Weights of a small mixture-of-experts language model, trained from scratch on English Wikipedia.
Size: 16 layers, width 256, vocabulary 16328, 75.4M parameters.
Below are experts of layer 6 (counted from 0) of a mixture-of-experts language model. Rows are named down (a neuron's output weights, with its number) and show model dimensions 0-255. Each number is 500 + 40 x the weight over its row's rms, rounded and kept within 0 to 999. Numbers have three digits each.
Before each expert's rows: a language model's description of what the expert responds to. This comes from a sample of Wikipedia text that the model never trained on.

# expert 29
It responds to: Possessive 's, the prepositions by, of and via, and determiners like the, his, its that introduce agents or owners.
down5:444505573473582508469442505546569494514495459548471488483470516472514532515490433473471409513572521491510492457492590486520551446506491434548564514463505517518498511462521469458519473589493473489439512492484492520469519495441523534513459554471510531509473524549520517458483526479499513422463558494486500497508577470441549421473488493483525534491552516469516506471462526467504560500433534542566494463454455428530537491392490459505531538486547487551470522526476531525514479533502483488487513463515525510494517449407537467523406460448479450460487484560577442537449436543469500484590567462480520582459513556438490464534580518554519462556524421567494544502587486425483488526460467486487508480524578493499574557488468508442511457500505512465508498617538480543525463436529483
down6:575529506501458545526549502495495516442538486457497486403439490383518520622464517472404458456443545515496518545542527532612494481527537499460479489505511506494497511500489488432511518435490504504444513464460524547531471474522556509528519515492528523492546512464501496558521491527526478524481494493494557477509524523433495532445469549459458514514565434468512552538487561494457580495488461529501543473554466522591520519522426538446470467438505477529457485537562552479466525503551507578509504530443494532507534467501491515514522545568464529500443569514484511493502570506484510575490539490396492535534486513500489496362540474463497514508476464428470530443510505517566424454563469521486542449542555425502562444485489460439519440434460557550510478443508532436501452483499505

# expert 7
It responds to: Cardinal numbers as words or digits that count things, such as two, several, 260, million, often before years, percent or thousands.
down3:528477490433519494488451512477516504472471510468510516583432523490587529464538478527483510527520514504479437488473517440436501394465504544532482404506445502483546574522491508496521564500477475498460571424451550428443542499508520463459498510484434513542522509500456502526540481502550502466494547450538497487466462492510519597560515490448475488495535461488582442485504501539469442452572535508527506541477509536515481540606579593445565469488516470442460512520488463494538524520481535436547472474566496430449536538532439471417525512506511582458560488522460529485492466520482469572456496490544500435478502545490511532506469552508484427438507566485406495538451514484535462532540478541448564425501472512460468532521558520467466519517496496490499459528436544554478563556537581
down4:536584517549511446425468499560527434498527492502550504539568514509518487481478451555506457519514479540487523457550449478522538495536489433485446515497499556498523462457437478489466481449447442519459493516511426483523530512496503486479526459421453477508464529517546531518504488421464504511546625435469517514464481473535483514482521501588517528518441553416465482535444506489555471515542542553487449581558518534466438470482481482480464522491498484565485469556467517446521492577512514550546419449512428538486467458536566452475515607508422493461576462457441502522544513509544515534485502517562503482467543501570472520509482485486448508501498557503490411568501541509598489535518496491561475479521439511461551567487428458502511568453446526518475576444537505457497537456502561

# expert 15
It responds to: Capital letters starting a word, mostly the first piece of a name or place: S of Sreeramakrishnan, Cl of Clair, L of Lestock.
down0:500502401490468596485520505450481450452544489456473562481537480467518527488548549524553535480494521464516509474460524520542495484463461527487509494473480541565519591484414528465479528493545474502497471552553486518565542508490485553513484554429507586503503471551474432519505496491557521521553447517530521547461540469443479516542521491530471469550401475631568574475478482466536444459535506522535449500529456483459533464521501477479483469429475426540576498459487511439465483524486453473489559513440439528470530546523504484491482576525541469441481502450444506535568593421453552538498459458544583489442511573487557517521476538537483422491514507449521573481501504511472559407499532537529453494482532548532437528517515532456485492493548475554480538523513570456464472506521514
down1:506558467532488499549471469473404523490487460504490484457456444545475512537538508563492447477471480452540480470559481507450499464481530500490474540462511621545548510613489520505460498454497559505533538514504450441508525521400488472523587485467501439469517499503586513534515541488536453461450430431568464452457521484451465504584524504411513434454451478443525566525542493511460494437473488524467470480554502577480561514445526543490524509443544445467534506471506577517490488507532486502437582504536481462491449482521515496424492436515459463532507446501459490464527447517443544467471521541498503464427518552504469490426506470489537523519491447510511502508387458497457464504546527546476546561503449478500485496471492469477462554527553457484436584539466576466458522547469544

# expert 45
It responds to: Small whole numbers for dates, ranks and table cells, such as the 17 in 17 August, 1st, or 7th.
down0:536520525515538495468479538413467485468487523511518479467483540460394503510511478503501478517556475471484572553522421494524584480475508572533490460488467508517540494538474567451483410503484495511440568442530453446511524480479488467463504489544559478539516521418547509551538478464443463462445477475446442568494502491502479564438481572431464484468462455419444473507538533499442526508516492482537473446536490481608446432463500534563515527508493503582472548493510523548494518484502475504484462464467585457550532507579456584494498573498501547497482480450475509520494458535438495569433516563485460521405491457525488530552548496460496475456552518561522463454490517497493520513481557465480502497482584485526516569491473460545531480389512518473586486551502427486451465474549506
down1:473526507522404507455522479471426447469509484599536469486549529555406466577514482511423471492557400449507525538452526480455468492605521434462457416558468555448551414505448528496495543497478501539458515484473503471495472495461394512493525534518555462486446515420490461503373521461559451493491525399473505550514467518512546490499451512426531477559494507487432466548503469493471474488490464519531457527500498560484484531440513458471515511472464453559458427440517495490458505519519499434415500464502454506530512519521468470477574457461457527571498518487518488478501530585518496506499549545494477506512503508541550478436452505432445520492511497456468523536511446558471476561496473535545444486549468518519434441485569517461452483532506468503499497494524524570485523491500484

# expert 1
It responds to: Finite verbs and auxiliaries after a subject or relative pronoun, such as was, has been, opened, considered, and past participles like used or designed.
down0:490458555599472489430513567616493523505533500452507413470511447428458486543500496485549494482547446544504487519508479481496553560542527517450549496516519577481485500542426510468432461510506477551488459519502514575498478491483499503549511432515533525506580459511534506560525519529504592526414585533537446508414480440540493563544501526526457494491515501493471420462517477564439475468549536462513447511519483519500487486492522503475523532514483567428540475525423518447505509477439426536533442499462569469444497479519457531544516554537567501456565537497514435498482475435545523514439501470505441490488559447476496441510465507567474471527449494497446457532514516590510517467490572461530426442571496574496531511504457554526512525500508471527540507520573501478583470497506529
down1:545398439427456459512498511592509454451512473552561483496485485451530520499445463437511519494502502532537429491524488419515543462524479581468539460476469427529414466481518539483557459531511482486537522466432465558565494498535531494492543498524545460534474529490567503502540434541536514545501458458471489500425502465523499435528445493505533486499514500467509430524496536488493510547474466570499588417514507495395527513491529523479479541500517457513496488473552488478497481536530460463539516556539483521467562485516461511518535478569516496443499499492421519479472497490480461510469499580522452514482550439541575499491573471512468533442440535635537492533552529518535552577501559490523489450417520551473505456516484538421498485530468548532464476534449427482563514572463575

# expert 22
It responds to: Words in biographies about careers, especially sports, such as footballer, basketball, NCAA, professional, played, Career, graduated, was promoted.
down0:471508524480453467566507481554487533480520424516505522542494537456508506544489485540569490513556523489573562507533474531508502453558574466478498473520491463567521521493454479473497447460423448538530489503492539481443488430455535425500484541494576531514511502473472531461514498453504456527554482527497491497482518468473522402457465469501500569485499520492544485468566486534510443577510495490485506459512546531440421512538578497557472505519505455514602495484553481439539494486492501512506530485397522497537563506550545548459530538435533542437495488459601439513557548519477436513533433524512424452508494466399405410505494463383450494516474487517497510535468533524523468536433455529579492475488496512526445532431510545487550499548538450489541445462474497462496558440449501
down1:479457430519536505539509498523399590501547597540528465466548498505523471479453435467424453515435489457440575480536558467404491540436506411438441560502442507565456504515533522576532473549494427465526498530504410398506413513464487498545547464577465485496513457414417528532482532457517499543500495483561516502470557509456531520478478523534463558536515577472529527482509542537519494544484437517514557541490457565502485484500540478459537517496543500534473499480492501483521470552501497547477475543445521438472478483487492440524472499502492463470513536499495534525515509518509489503526435526541498507557478444474505566530534541525523455467473396480487512479474452465540446532538474471427459501493531498520511556454457446539437508522513443486465470554499544538491446483398464

# expert 27
It responds to: Digits, degree and minute signs and punctuation inside coordinates, measurements, populations, money and scores, such as 55°48′, 102.7, 2,000.
down3:504479473578468517466475601440551506537474414546475474440526570510521466505526523531465456490511511551482569539557576457458506487502483518505513438491458505440491537530507493489532499491417503556456529527519511505520477515556476417513555414481454487545521487476457517486378476502475471473583531489426587392509534491489552488489465535497471469434428474487531485486544512466517470543548454489485541489478506486441493503452514545530467582515515519465501535584486554508506465527456481501509526481512454535466525531434546493483499455418562528404546506475526535463516555554454564457524500488430518455509430534518493472443482537502514517552562478502500547553519457490426460419526459518503488438535486504469536481514418459450486506467424445521542438474522566489519447525467480
down4:557415538523444525441470458450505423493560507477437539515530518467485521490536474486528426499520486447463427516464409463540497510444561522506513442483440522505518372519514509497454511516488496479429577462516462503515543502564498495532484464537516515559430515490498480547535512424538532481566480477477485444586512466462505569447527456523553533490472505455525494502435471558543457461483542476495475484461490487491490528515540505498446486525581497503439458421459442501466553459523474568485503480460447456507483519523521458483575493469549487508487535560485517488510490531478469503469475485454551452476553533545510528507554526502549462495445430490422544474535493581469566470427504458436546521462436474516399527493510573482546568552514483511465613460510495473469566468469528

# expert 53
It responds to: The preposition or infinitive marker to, with, into, and modal or auxiliary verbs such as could, would, may, be, have, being.
down5:468541423502592508556502489511593564458489487560484485518488490522511463442459520455465528414498452499483534494419528483518454502496544506465465479469563497469503521517486542494530478464483512500515552504527493523446484511597536435445499486447455533527468499491422564457508556526473423547530467536502517488520433460468450477498465522509464535490523488499542498529426482517449465460410600488552469555514485442438517527487495437501434524541522456481545447450462531493490576483492481550441459475546465552437435520513526466532484470402437540510525527483521534504596433529513454535508473541412504468482468481518512487565476482490480474470506520470481445494514448409516552531488515562454551527570495518621500530487568445494471481509467489539524414495503459499499440479451544
down6:531510503509508421508485540583483612499472435533528565576466582536490487488452510473487537534547473451509451493525498463496571468452545411465505469510499499476424496451515583512455503496375485477522520508454497474544463423494434530565532469555483484475561472501522500486541491439513506533477491422482401496469448469429504545591529536500534476487514501514465524556518507528482603511499561556499583522526529534460540475429523497439420537529507508535554475570544492457484521533507472457517514513573526439488514473526540570536508505548479487424464522485440592521453529511521462481462515455480515572528489491496559482503486504523451541571473466534576453442534480555469531523520483504540434505526534510437567505523520496515497502442535492504475468512531498507504444479561495